config = dict(
    num_hidden_layers=8,
    hidden_size=640,
    n_experts=16,
    experts_per_token=3,
    d_expert=416,
    d_shared_expert=0,
    hidden_act='swiglu',
    moe_layers=[2, 3, 4, 5, 6, 7],
    router_score='softmax',
    normalize_top_k=False,
    routed_scale=1.0,
    balance_loss=0.00598,
    balance_bias=False,
    init_std_router=0.00653,
    lr_router=0.000528,
    num_attention_heads=8,
    num_key_value_heads=8,
    head_dim=64,
    vocab_size=16384,
    norm='rmsnorm',
    norm_place='pre',
    norm_eps=1e-05,
    positions='rope',
    rope_theta=10000.0,
    rope_fraction=1.0,
    qk_norm=False,
    attn_scale=0.125,
    tie_word_embeddings=False,
    parallel_block=False,
    init='uniform',
    init_std_qkv=0.0167,
    init_std_o=0.00417,
    init_std_up=0.0167,
    init_std_down=0.00417,
    optimizer='soap_variant',
    learning_rate=0.00216,
    beta1=0.95,
    beta2=0.99,
    weight_decay=0.14,
    lr_head=0.00366,
    max_grad_norm=2.0,
    warmup_steps=200,
    schedule='cos',
    final_lr_fraction=0.1,
    batch_tokens=[65536, 131072, 262144],
    max_seq_len=1024,
    doc_mask=True,
    train_tokens=552600000,
    max_steps=4073,
    dataset='wikipedia_en',
)
Below are experts of layer 2 (counted from 0) of a mixture-of-experts language model. Rows are named router (the router's row for the expert), gate (a neuron's input weights, with its number), up (a neuron's input weights, with its number), down (a neuron's output weights, with its number) and show model dimensions 0-159. Each number is 128 + 32 x the weight over its row's rms, rounded and kept within 0 to 255. Numbers have three digits each.
Before each expert's rows: "gets" lists some tokens that make up at least twice as much of what it gets as of all text. This comes from a sample of Wikipedia text that the model never trained on. Tokens count by the router's weight.

# expert 4
gets: "2", "1", "0", "3", "4", "5"
router:136113126141152110150101123159127087155151147100124109122123104141093101175133084093105090115140155113144155130117087165128145116101162142094116126132071144127158144150141085210167126113103137161087136139113101150092122154126078123116107153222117149193168161108110169114169128103165154171177094040125123179153128164198145156165161111138122161115113151090137159180103141115140035115132158138088095098156131121189128151152122069137194109136159104156142155117128152103092115147157129
gate14:166123119155118116168075155139130109163139117124152126124137099110141119146150105133115099128115125120096149112092161106123059169131145089147072170099138111129183154112105168115114169096143118155136155132106162118144166163077070148009130096086117135171124110123138107137098076102145118173103151148128125212125182069140134053134125091082083081133116191117097080181113104154120093087146133172136166158119131152082174104137076079157113131144133130109129106137137105136161188105099137
up14:195163099169114167155103083082141110080160123122125067084157144180116110073147089124147151107128146151104138136170148131101166087091097143103111153177090075162123172122105060170075130124059187081122110160187154083106117117125178116162089112138132117086141198129146157098159159150091176109143138154130117197144174140112106130120173121157086191174066120109122146155138175179144087092111119131119141180145144126098121088187091100072152132148105113128104103100132156135136151106122106
down14:137142109120181106096113097140117133156068200111172123212112123129145151119182052117099178151148117106134125103099097192106121110180144147102126077124168178113135154123152122163094150120213101130105096136116115128162165110110068116120113145167154128175145126161187109156146103171135100161114203123152087126156105188129105090086103148171128171082162093174175076206136168126142096112177114125111146101109125120148137163136091130104163108159185141063089120138124083119117108084110149
gate15:128086145130122078177145124077120081191118089138129185112156092157122074063103099139148095148120078151038174126121099130128136130110143116172119146117103147148098101078156057084142125180189148168112102141097084130110093150139176042121178133143140169089119125111161127152149110123209110090187138133123140144104134186109121130074071084116094168124168127133184107145151113069101109191137186160139133136051172097112147202159135116084105135151138131138175128114123115153119129082132093
up15:108132155118171124186117108093122157098121128151119107116128125137151075094192110155108113150122140156121117160099131140118153151109166119117140115166144139176147149119096134088137105136114179100191155108086122095054173157064091137130227086142144173151095163127146145171070081152113080137117073140094142144097144096151125132183181145146138111220156156158133154114085083101152111149124051110098186200134120120087100166110125084085121119193076140158106175092104128099089093104198126
down15:082099148098117098112105115142159035153119120102148160089114107065115141102117127132145135117146103114139133088109128106124101176097103118100164138162103112136140174116109085115142129152155138141104155087099140046160097111175072127159179142125157158071174114161138142163195087144176186117129127163126130115098124139100088184094113158145160123110105131126086129130141076064125176118092166155155159122105140159119139129184150122131136134119128142065153151130082127109194191120157106
gate16:129133145126124062099146166087087150131110159122130101122150080134158146141166105157102129113099078133143119110170097086084101178118072166090167116070152141133195068136073100121104152105145107181120116067160080169141112125121087138107120154117122119077116143090105102125102067112135163151141186143173082169098132120167141156108131103143104103130165101118109118087140129149083136159110163129125149119096144087072174110063153102164097117175104129183108105125141067137105136126057113
up16:141134123080126102093152130108173084187111159105139123150182137099133135098185124085169177136148073106104068167104159178167117088181170110113167114153118118130146171124155122191223112119177138137146169151145122114111091094190092121152116143115081109175123133073133060106154132142111127122136112138092170091103166111124131172156166143110193137135162199097080117172097131141175120144173146137133188120106096168173096144203112176142110100106118164123085148087119100120137167143149162
down16:102084112132127131122133102195135085110114122101125125148077126133080095179132137094136155108158128167149120105096159135128093145080079217161111118114154055168094174189069102123158056171159103145203110126150172109173153131173112127160064072092183083131174120069164091167144146129101164125139097127085101145090126131140110126161068138140106184114127130095131066144122075122096132120135169139151194126079128142193124142160101081109153157099154092111117171133142102139104152160131172
gate17:112113082096101115132180101109120189187123135140106111196076068169146129131097134131086127149159072161062093122144114134075173098121129108082101118127133114148115077114134126131114159126134100130090097103116129148124175135133084143154131112145102123140154142173099110084139132094123143122162140148158099121075110146134175111114075139128090110102148141126118174127110111105197163160147076179139100140155157127029093109091093122115115047124180133152116023118121078140171059168092130
up17:112189116130137050163124132116177080138151124091073132099131155185138105100167103139162137165161107173177161168081134187095144056118082155113169197112135131145194092184110130130170113096107050133093157178121124087163138125104083136091090086157138122098136131133133109210159158158128087166121126150172126159064098143094153127102116119081125082104086172133169093065093140134114088106119212105122159084153152195116138093066088087112135173137153133101150160060169115089110181073203167
down17:192158141159134135149122088056136095136098078158182145152132125089144152147131197108107174146079124084101096085164111105112129155122106109114165105144171067137106132077063142107115209161128232056153088105140151136113128132147145093131127119064085118130066035157080079157121152122086114124150136117132135119074083104111116159120077154127127120145072103115115112098137107179163100166119104122165141141111151126116142119119107083162136127175072141132216101094110126109120198127099090
gate18:196153139134169157078136107168110060173120129123129125117114103118095118117101065133122134180073179083090155195153133139164142092154110086141116130085153104150149129124124136148094165116153051136129085138118115163092139158127103121163160116122123110192131146139083113117111156169105118121133111144147085078178090134119096149145045047130175114121087089088121136140111121132178139149092118150084111121137150089140078119137159101157117142101127176112133123090118148097141130114137140
up18:200079130199076152131132158123133110182138129126136115093140109110113098129099087151178121105147109184120093209149119121129134116102109139167111135150094122113108078148075134156141166113119107116166144174135109115096115124101143184092108136107149091177157119155110163156083152103127107145153074197132127141142138131103155118097119125149129097190139127184118158172075136150102126168196135110051143138081154175074141094123134077107093174130132095107108110096181184122157173112134097
down18:156133151126105160131132178140069115117178126118125208130123039143180122163133119134116102159123103233129126135165138139101141120130130071090097150113214138117147134153081092132172135167162149142142165165104134073096183153109103136114098124127164135136136133098095076170142104132149106169112107099130133087110122184088105148144127118133101112084205132101089097187165121043170097101109165126199074166125087093117194096144059096134131122105158173174154128125102177097146103076112098

# expert 10
gets: "\n", "\n\n", ".", "==", "===", "| "
router:114105139179094063199173113144130114149113132116158087163105168101163103206133095128103090095158142210158120109134126100130103114109128102179149173145113128126170112106129094170132147094145086144168053137174137101116163073103137076093119089090109164079145132150186131089110118152081133163099145138098143130136084148134114127163170106208115168109164125118211123158131104107157052124101167143107166120089111132122091159119121079148107103161128127130072143104106087203166113137108152
gate14:148152127083114142152161099137162131140157133111130052117191147170159156104163142201119153140159182120138168155162067047135161166137111081138081173137147115170151180129099152100163105101112093089082121156161142127177069122116112135068146134054016139194112099129090119061074097081134152112107135131134138163163100138063137096154131146109107195108141097135142139135130118111154130143175082150144081129124148190079084091043086106135170151138126125116100170150163134118149164110156134
up14:105143175123113124095108103099128131130153102113129111168210105129153131122134131112103162186086154110132174094165183145227085144077130150097139099179124109184152108127131110092101117193129096173133110103138143187100161190066169077173081156113132103132097140188176099128123103104119134127155130176131085088104170177148097153180167168123139107141110053141134118109123106150111139070171102114159110094187117151133131147135139128105177102185102162118161121088171142101157100050131132
down14:078148169125088174137194113111097135218076155168111118140177121084092116110109160143209121215158191084129108095164157110163139116068125102115142127149128127144152088186144112105123083111180104161137100124163169209153134149110064119105124116110162086155119110120065095145138133126145110085172104139149146138132122115144128119145085108103086134147112131121126144108134129133161148112103176161136105114136134132143128197136123157115172110167126120153137134139142177176170117064083118
gate15:109168192084104173107133129104132122108089166166167118125125117115124114162109103196141131168153119129190140107145092211110142113146151095102136101193154148102107140138073123098147118149092100133123144172089019097136089160159168168144138111159142139092139101159124085140207138147122143077070135126157090103155136106131070114145152105100151112147120153132108111061136189111116136123122095181162105101142103093144122141080128105173137128086110093091122078121115120109081152166109138
up15:104146138130143113106169119160095107150152074103164156083149108146174120137110183186184091105104078185123112089101051115124075124152124170145174163136070134127119090139181131119072179154127146131106143181133079120088133139168166000154124148169097145125162126125106116096128142155158110148133110125142204117177103159138127151150088092117111087120161158135148165103153119077179173193102152084200119093168073092137193096125119116138104121186137152153130161171141128137169148146116097
down15:137111109130071121104117156166195150112206154125125124182147118089070106149139210102117133145198063144132141165163086124116172131115131068119113101084155168104182082183143123142086122138165071117138186178138104106108117184139171197129117136126095105123110104121121144142140091156120152102138159095112091134125198132132111111137118122081130103127122135143122152117109116188171206133108134116114113099155088097103155151155112233144127086134153088122137113131179148114123105149116103
gate16:158095146170138113146102113175127142105140134098148097115100132156160128140066136190110112116170156127096151168161167123108121104118148122107155168166157040110153099149167104112124152115102076110125070165167129129127156092145070068103149128145126127169105151142094165095152101081158158125176086159159125154121094087130149156097193179125124138118086118088135141174117079098159120165173224131160143082112116075079119121115123104128157091087078173174130154157096134126172133121174100
up16:120175142128103145160095101181158144087101147129182116076118053192181119067175138104169168128143121168108122125108105119120077140131098127149075151066197111181128127162149183107138087138131105098089151159129093136096110127147121116177116142194120138138121117138156137146138172076152128078101161093101154123096184115096101200118077094176136139101109086119166096075128117180130121132113209087105183086096137149083113082126140152140114134112107126129106126094095117169132129122108144
down16:136121184090149206182099131109162132096144134154156118101182130121142109065121094075182141117117113168116074078120085107136165106127181102185138050154155142143163162115149167149179156088117128070135126196156112142132089118081164133157172151155184154147144139157156098055155102083130129127205125129082129132141110124069145113170099098104090080156165124139145112173122145108161108155134119127064145137109107062161122144081127136119059141168189139110085115174129074112149091134150131
gate17:143167122100126157091168049078133119184113137162129078108164120164131219074060098133168169162145179132131125164112175127215106121115103108100128119139146137120203116131126200160132122110170101102176101143115121058132116172076094129076131118160111137099101082139111121105091192118161097104137150136139106104138134202176148161166140168176142176120105146118123108153157137097117155138134079092158115123142159107160139083093122112093143127145246108166120071182054102089094127151143162
up17:089138141129130138106094122102102114089198144121068091140123141094157136173082126128105114092067180121133087102109116110138161145174122072131201136133165107087203092139093107126124108203119127069130099135147173143151080100117126142109135104148135064134125195079105167184097090113104134101108136168143124123092141167174154174130044123133148140168144111136183119186102138188136159199054123087122156105115077141095133189119110089151106103181159099185123123149151117154145083117100149
down17:131153117139096124204070173129126154088106173102109108175119158089104172101165135091131152195137084143129063152136153155121096106200117169150074162112147125130117152112092186142123116100128112141157081119137110109114156164112165197102129108120117120156079135134190124149072139122158079119143073082154099112122176132179166160141129125162197136148119135151136133169125118096173156144093142109118145069133143078164156108094105140132136135153090142221161191145107094142134114152136135
gate18:160074089107104172155099088115136090138096104126127159109175102094116138175147095053157146090083154183118180130130159156179130150141152130121185134131142146068141103110104161146102102068110153135136127072079038165125116142203108136112122107095156188107120153128179182121133128045091138096103106104148173114129114106114101116114134140103103064103134146160183150099134105126082120126132081144179128091124166083124190128161119117183167119145126073112114132166182075095184138119098165
up18:182139158098131097147164140147209141147104122164143140124096213148169152180179141135158115168104109162147113068057127109139128170154087161139125146149086067124056116197114119140109142132080095134146132188157134155069106172096105174160170118107128098124090116121154079108114096146097094090167080052134124146091144097148149076171125040133148104114160109097137047129086127114159154142171103088107104066165121082176084133064127134125080099110120135166098131126151171177067146087145182
down18:145071201151095123157121027137150132128121150103158168174159082155168143103155138141071122079183120113108141156176147174097111137180117165037137171110063111043123147083147197135108107193106077120131135160113126141099109168135139113120124110154112141103141106129102172109158113096128143117064110095155088116114114148113113123141146023139092103104099115123114090103143164151121152154104136173124101123123125051137153102090145106134111103164115126149143088158147144156123140162121088

# expert 8
gets: ".", " | ", "–", ")", " |", "s."
router:060193170122144175136120149091153144105150181096076132112168117164103189103148069073126140151102112120167113128159123131161105129052138147139160109163140141093210085110150107160142096131113074189186117167085099200116166135133142102108141117123117091119162087138098136137088166180140125136145169132173140129215109108135120170145157100171143153142095136102133093124140197175127169137145110129077127146082156167169149203157107117137149153128130169133139102127142099106086064121155092
gate11:161132121097088131136136096092144127136112131063121104148116152129121140182161104065126201091129119152193069189080088151131149167145120144123162121142140172138083193130079167117092085129096109094156161181075131115138132087086126103130098167100142174158186114159121140075169132139120106129132216093151127132164147149163113131121119126135155139109131169094107124123184177174108116188148090120114219098116092183156138113156122118096097114090137127129158058160104158116084100131174102
up11:159108124128145130127137149107117125112110096098161150119077071078132191112141179140104124148181139100085094154141092183116133129145140148103118052123173055129158114120124122077103118134111143183085149188183155149118186119151115144079177122138135146130168128129109110131144134164083146128114116105139149077083089103097108185128160073043062182073101203177182166131145108174188099123184107152129104072140136058140145084116089131187116187161130143083165135091104156136202028154111076
down11:084131123099127150094102157088106129160140170160150075151117109147173135145155114115142152122144125114102141165146110109140074094173142096172128131109166104127093180139098117112105097068127162087123163140155123128139169128153165087080132163123143137106097144123137148061115103151060090133110182126135110129050066198129138118159122125082089110107160167172084081128104087066149184099129117232108090135121087088142170156116159094127127105139098160094112098112147083129153128143157150
gate12:131127174176175171170099107167145118123136177135161112141107100110083128063117188120161151119091178161160156117103116139076160218134127125101188146128089166124173143133117091142135106099127151115049100136149100115138199137160126132140104057149084117089146142110159135126125124094097114074145151161086079120096159108166167141145163080143108092159083153131137175102129100067169090192149134133162210120130159104095147102182117086068110166111175135151120144159111155132133122097104097
up12:119137103090151106094194115192143133079139139112096132136198162147182161092165146207131140172130165107110176099093117093121194140154123145158106143078082157175137188112138132120166202075111195101105138122105130137076174153107169129137095141113055108127181164164132103133140143108094108122107155167142163180102149107149142134157143117095094103153154170161079150124145147136099118109109098159113133098114116106120169109093140156066085127124146162172124139145090135147188112189084072
down12:156147100120118126078155104132150120058134083074105125108078189071140141118122082132160151120088145127203110149162090159122177155099133150141063156137130107105152158136143140072098116125184093143130178134165073181168151063130070062158133073092145139159103180144086111108095184116149099074167136102172194122167148170114111146155131130062181086135150144097180152103132102154148130144110082098097120155123111153137135156138052075164195143061137146124121104111170186152086139135173084
gate13:104176117134126127178062183108137106081120126162156164144121187154132203115101135158146150076132144158139137153083116130143087169193183082094090158125140123107115156150168171190088164145178106142113138129222108116178150112146108093042133166164090114148095105102201190085134142131087103125077114151118144141147152223163171149167144097051063126168157127148121152125093101206103087110146145101132139160127137104077120145153158064082169121122113120153059147147128141107145136163147120
up13:131117103122111124108076093127176134180115165064156103144142174131080129103080153112156168129114155108154107094081167137141150100113158094089082092145179117147105051146148089121163094113141121136102138148145094098053122182149125123144117168110046144105121102114203073192116082108122162114114083165127134141077111117111140124102159149137126096100129087135177119090092169100145143143121165137085087207065100202120191116152111110151095107118099147084099142078145146106049164190137119
down13:193087126162159111118131137130163149173088171163117098092139107093110133145094120122123048107129143166156129131126112147154093144145152082107117197098191171161156084137113096208071145076171187119119138056193178121179116134131123160175155050106092154101154150098119118173129157118133119124135124129125103203102082128125158090131106146098085121121105140126120132116112136116167200180103103160119098108157151106163139169171153109113114115156133118173094114187136119097140168098144129
gate14:119085119141100135062148129092117105130122128099164111108109114080109109158094114166122156083123158141181161133142140153121129038137104158062159056109155159145136150102104156200175142158133095123151145095154118149055126125086114129157126116121181075109107122166114166167142179155152118162170046166158146096075118089129136125126102155140117146087124131073145076149130113144205080134142153103152149164096141124132068172115152128124175077088132143084119075141156147069129183108114166
up14:125113174084170118150129111128087101087102154163186110134150113172134095090138146114105081149126108182109096087142147092165131193145156188154160141103141161157149073066175151140107151123130093132058153107091147097146134141138052089116176190124098124141157180103147170120166135169117089101097147141124090137134138133141084136137109114151134174128125095125104118132154173104114153095120175138103148166131188143131141070143189158086156122115088143160157166127131165094121145150164057
down14:095133083151169130113114117094110122048092091063153137131098057140127147113099142135200102112155150121129093150149130130095192153140072107121173177147113178139134115100107088148137098117171099156156184096084106126123104151141154155120104150104169127176145104154165122111117156113176107138145105139152152121164178117132148081071136102109156083113098077186109127149171090081111100083157161080147091099178155138114081119145094162095154102077117172109138161160173123119111145009111098
gate15:106155191181127109111142134128135085038094140140140139149104130095157154143149116138117119111096150152138080154120101110159119100086114129067150146069102144077165105180133108121060115116086086104104158100094124156113154092109159107103095093109101122172113119095157107162136114103114076136090150135131091143100136176102090145158095103114123126180112121124189090158098129106165178179066166166061172091080103146104083116155126135120095164164122122127143111131151111088051066059120163
up15:066133164064145139080145109055151127083128160128101105136075091132113179127118137049181151181109139117129116133144161132160100129174105116146160128161156137114098081122134152255072128151130158099154093106185164139121147206132101131121149137140175062128130149077126104142127106158174133106133098100099148100173147092112159138142077087159112103152154169197165124078124089153141072127084115159073130149183090105117189116178143108059163131115109153117132102096139125108134138120146159
down15:159148126107127078108145164093080181076130144088137122095090161139159144109115100187162128114125203160115091105049131106102139119183150122131127114149193153098122199135105140191071126098149153138094093104135120187146122082140122152146113116101163085063183138173152139150125136140158096122140126159203143103088169111171160188091144034119155172169109138180099083125183113133143188138154132145145104111154123082134142093136088110125109124108122167131188147098088133077157143170145119

# expert 15
gets: " | ", " ", ", ", "–", " in ", "1"
router:139140118137121139182089109044148098125141116132083081109171035230145145102165117134156138099095115123132061105160113114147190134179136107146112079077093156130132141138140172171130126146130163072142179116158094154128145149136125128101128163166099117141075129117055142120103065144099144090114182101127182111135164198159102171137108149109120188116143130075135104124105166131053148102114138122103167062068129130156120111117068125142022164140135101096092101100096121142083118155138123
gate11:124109197151132129119118108156086143183117124117093149096152189129132209128159123151165152123094096111147134200151088133137144098069107110126147072119108148147148128078185104101167173124094075126071152119162092066115169084201149111047135116103104125144095195099159108101175100139144144108139189145143160152144116169139138145164129122078165088095082121125154175097056153157099202147094090084073104154130172138103126141149130125117162099135113089191096097146132167160130146119125152
up11:074091094095112126100106122147152067166146119103205136102168213148086091129175082144153150093036154105157064122093148131074108073139143140105181154080123221146085141136132144115032175119082126145056143155136151120150139166100151201132097142085154127159143182118157134105156143097107156121186119132098135092118136135115107143194166124131122178016158119080142147191149102125095149122145213103110084115164126139123165178154105096151113159061181144157173138094074146123125153127096063
down11:162126128160125146089145155169132127140089098110176151119143099114137118129111108165131196171122103110145137121112098133079132115112148209140138080167132169103172185169112151114153083127124105128084103154088123098093143144158108166172125090136098073130096160125105080121105140098158075075157088091178151160159182196149156104079148108139132178146127160197104144104180171118132120144148101153158141140084167214068134114128174145160101121135117158093131110154142154085101114071125122
gate12:129126092132123098158145137152121078102145200086092126068099124082141128107062208135118077131113095131116109143162121151080072161132191136109167184161093166142131124101168175089144046140145040156129130153143121165119061111148178086169119148153137174154117122118126123117099152139177164088151135076141035128132148255146129160138101124147161133154121167096171121148088148201123093157115149211123138166148144125115143072173066116083127112150138168170091096144125135089128133178140119
up12:162145136137099150122164123151126077083183120100095161073093150121119167129148136118125145132123134121108124105130120131150124134121114122078117156108190113177122116131104069029119145170158111126083146130176164218137137160107144134138142129136167093167143184143108146105073134142127044200147114117164119114128135112122098138194111112165197113067186109103074080171137199162056114134108175164131112121099140128131154081168125111147063116150081095123106163092111074117124096130207092
down12:107166141100117112093124134065105067117141163153125196078120062096135169136114150107099169143141135139170112152109056074166101110161119109063193158126085125122156143098154110111179137102139145061123079147173094120140162080173107148087159231100146106175153156134080043117114101138115130060147106127176091112128101134174165108120071140092090128137160132137168122183059145118116099160117160126175142129137114202154131107141147179159079131156186154153179111150105125104120136044168075
gate13:129130115106132130095107142123128111179165139072153113189067132135110110146147104103161137086095139201137136094060130106086152068148134115130109131175169148088077100160059147089124128161118109121121137116114098179149155096095168079132119114130149112133150173152104153132134101044120114108104139140120134192110153139115174139143146060126135139047118134110125101130079157037100147173094129139087130115092113100146089152157125053149117156147128086128118129144131182172147135109111140
up13:137135115079116142132111128113166162134124130203130130080112133142160087153159143102125186177129119145115119139136109140085104104130074180131135102143098139199133163206069084138090093138129119134096089164113183169128117134126122131142104119148156145127159112148106055178139130154112149159079149103140142084148115118155136084186164134182137154138150128116176128130095137106106065160172149100144170154136161133152125133127162138098077127088164161146100178092136135107149092103154124
down13:144141165111150106085158126176107157111126156219111110146114155123128129139172131142059144108154160185094134185174125149126087106145172143173146039126124139153077133142143074106169074120111174098157156163115109140117121148096154113139128177123139160129056118088078158105087073172102118055202159085135087151162116131169144172138107108076119122110136124129087138163130149138209098158100152110178122133143163156175096156128127131104112097152151111123084157116125102110070183152124110
gate14:117123084180146077151154181126155136070148081138113131118127114120101107161079099194104128100074119155081098111104180144145143126112101106121132151137105142161105138057197113169106173087085142125180108147159153105129132095151052108036081126148108124125176104128101135160138116143163136129093170157142133161129154121169133108132184107122141096101153100138114149149133107128118097120135165173114168080127110124154159098121089139127089082137085113160138058196131166125141109071181158
up14:109111116147161125074182115129133130157112149118155124116105139070116200143093101196102128132135133131129087091137126128098087115149135184106083078120096108122111135132109091102186133101155138151127138174120116177093152117118188076151155131146216133107155210172157105162078107133147135148152179175114127095122084126161123169116140078099112170093142186140161083091130063163115131167112121132122142135112082084091135092186111141130109082088107126104104077135151154143109128071139100
down14:152101168136078089104087089098130106152074132098056154125094049040146150111167107179082156140065128158150160145136154147133125176047082092126091161117120171184140118140119143116142157123142133120077109093096176173123177103184133146120114115206077051181148089098107118116100080153103138127155088149087165142142156126074150110168122129117110151139138141093115091160133092144134085174093224176118200105170103167073105211139125164150150196117112121039151145153174118092108102148118171
gate15:154133188138086134096078164151192144120176100149063164168072072123124136125137108173169186117147176153153138085130159151115138147166138171128155153122118145095131084103105121122207145182098099094132110178182210146098100164154106119107131179103101061088102121116129118146139092150127123150128163131148093143150113151099165138045162126104145150080131108120144128109186119148145160135038119079081146159126125196188158051141087142128135105130151159116179120174138086116113166119130120
up15:148097129107131082103162170108113139089129110155094163091088153119135087067134094150161132109107115087131159151075159124116113133122128142140128123097144126139153188166128155163177133143120091072121086120129075132124100066091139111188091150176146103152112130127135187149127093116168199126127096153095128107123082076160158163160177089143122117067152130120141071107076155101175140121200132158147126118143136143156141157122145136109111137093083157127114076139083170123134113159059119
down15:098088139132150123107028174147146156122119162178151129163130125108115174176103147132082131075148178121143141108120130122106144131124133168086142202098128089137188155183154099180121109173129086052138125141138088144110061164129169136096134153138108102188137125166163121118134088157083140102118183143108105146160155184178080126079141110081138115087186078118082087182169143115164131122109114172146166146106151170153080089180105117104146150209092178154139148093117114178097132119156054

# expert 5
gets: " |", ":", "|", "-", " of", ";"
router:120117173063100084172110156160075128100109122163150159187168129130106104142094156183109099110109102104130133157144179107148106127148133113098101161144129129069105154199137128163123099113158114166153164150119174126101136160095118158145070187141096083143148162051113146150152130100110129122117091124113115093059057120202110135094145148069119183155120201177079162151120131162072166129100132107184082147089086105123137183106171137124127154127162174162188154190192146083088179169115109
gate15:165152140104073134070102143136105229174106113120120134147144102140142116104130130121102143124101099118059183148103171159092133108167185108189148164167114138134134160124146110136125138086084143133109116097112068164118120138145091098110159050119117139124113133136127057085135075083076125164127117120129157089143108144154088117120098135149054093116104139159136125155147108103140160112090181125087104114150071170160093129135159117125084132101132091120122166131137062137159096109111094
up15:101113131094070119097110124147118155146084050155114101124199123133113122125115166098141176106080069161166199163116099127127179180136120158113112133159167144090114065128098131136109129167120098207061135101173094152128177166130141191153157090150162141118117135175108126181081100187136089145133092158128093139118156095079199133195119159137155178142100134144157129102116182129155096127099114150153120131164140125121146169148206163155106159078088181094118139122136160150084127060090092
down15:073115127213075078160147091078119094136109118096137148158101089094131173163145109155150197092139120126144114133165124170104165132147113176083114099140096047174147056097149141136109156134022097165117132098105095123206134153185148150105135163130162143059115126091111158114151111161122126098031091149119098142137122152067085134181151187106110118118065094158122126147156121131115158112077123100145150163172118114128179149103159157135100073141108179142123123115136129138115164146074137
gate16:123127138138115175184105103119136160111177158112199130111141130129103100184161120132128091139068104145129115175140141104152138081143149157117166155129168121105178100172075126098142111133093157183162107100112087157129122153114089059152147143145107127115116119176108188161178091154155116132134115165117153095115083103209110080123125158056143129112141131119157138162169150111152121154048155063190085121139122121147136076135085185149136120080121099130139060166154114116134120168142122
up16:103172196131108151125093123156109113135111128054139122107185122177177199074065108123114101081080143138167130147106118172117161127075102105117159117138135185133195108132098134175145100154126093144173184134133157097149133130099124119088151155186139170172123116106120097121138102147100103133147152104134063183053120178135223148113136155097109132153136118169155152115144142112179165181106131135125112136125103106086148158156092126090146147085171149137114164122118084157080075089152094
down16:116127133135131117127132114152180157095138135134154119098112151088119107085168038152138133166085134186150103108107174090107102090173046116087118098121164087105146105086139071095108130197166131138105123126101114141105125140134121156113102053214134104135067060156121112220163126138116163107149146211137116127144123121066140161169114141056133154147105093117200100119127147130075107118162133180147132131130123105169110134142112131173139135112102077120076092111151125144123085139069103
gate17:085162128172148138141185153129128137046129087077185132170130094146090137142139163200169088123049167121067105148176145122102147113067132134054121143168112186098129146106153156149118134108116082140081113174115158164180093095089158131166102131120089126146154099153155107170189089104160123150084140168129152137094048087089142179116115138118079139059077110166163183117137093103112160130091103141114213132067127075066139095140152100057068083120136111121136147193120146133119136166126133
up17:172088133115152111096162135146135136058100116120131145131133104169141088162111176135150141097053179117085210111174082117182162151126191107114118161120077146136105138117174161080118183103190142119112136131160190146152126126115200118124077133166140155142111098129151121127155190112153183119098153119186111159140112113114147180076131074123148152110170115092108175119159120124130106145061188118099068075119166081083109140107151154145069149147138061111133113121133187148163165172127111
down17:125147089128112108155144162147124136146089104142070076101161134165125141136166057153161122136110109170154130178109102168112159160132125204114162099084079080129158128138145145105104138111189105100090141146100180160098138143190147141094119147125153100059127132155131091175191096155097152156098133135139163133143141100079131122125186118169096159078109077137148127174151151103153107147145117113173133122101174114127137099125110145162100110104113100159136108106094076114140145064136157
gate18:132167126174105097157110176111144126139097095108109177119167184095156054117121118100141102086057145098121130129108064113149153083110108110128078169137131162132078155116094129128125156155136134086147098180169122133174132145112137061124127144121154119112101166059141131083118113146126141157103146142160206139146129124134096156055104080160076135103069137098142184139185088097090121137077129173112171105103110086121146108156086076155161161144112087114169067114101087107084150171080175
up18:170138155192119122128130140063130127152144142120088108135164118115145177128134105155108102146129153094143116179084083082135224118151102147096101148121108101166192095105187129175113125150127142129152123140147098131123145130141162153136115144080187126105105124115130101034122122192151149143104188209173107110124135127090100177102143131135106155116065131156147174169103195108060119131123132049131101127104135134172137105141092084149118161142168116104121148076139173089166156119131145
down18:082078132142185121113122117088110118158103079179119120168105127120110162216061155138155177148160078132070174108178126089130104134156178150123099092156095106158106146080088148114132119143124127130123148161093168113089136074093141079107133147117132081049137091151087105151133141124162132117037099094154188171176168109153154126162128131164154114143121107098089143081158138098142176192136190179105128129078127109105094138150144142115156108131086144128135073194146126090103129087161176
gate19:102117103116108105158182114108133110122115108109169092143117084098136076081106177119169128098188133128086087166222095119202115143096163145134164173092147185109092107130107093184122163126093148117157111121196136101163144097120114110151161156107147147107140161099155149170117136126150118087138106162137154112149129129152122112076107124080149109116108119137103203169143141081135129117143127148169157186123128092128135089157173117167145146101139136131081106109137104137134067129153147
up19:127170177143113099111140125123131081141124145099132161111092083164161125114154078130147128111196059110159098097164081117169058054150075185154150158154152131153107073148181126088114133092137107160195120130118094138089123115141150157112128124172090174091182080088161048145138174112107111139106125121107156133101116139110079082142153129121076081176149108118151113153107133155139157135110170119125111059157103096118152143097104113069089089119167072109086175105107138093167131181147175
down19:163079127159125139168093095111159147161137153122079073117125105108217133112156156137129083141087071110119131171165137145129193135137112133120140152137096146143114133106142119118105139078116107117142173147197100156151110134128089080162199150175106082100135103137116182156150132071167083219133185170110161125165160147119120106152094147124211143118149081154126156145186153139122140131103130122183155145164079107131164115042152118131112133149170121093130075171112121121091093124132165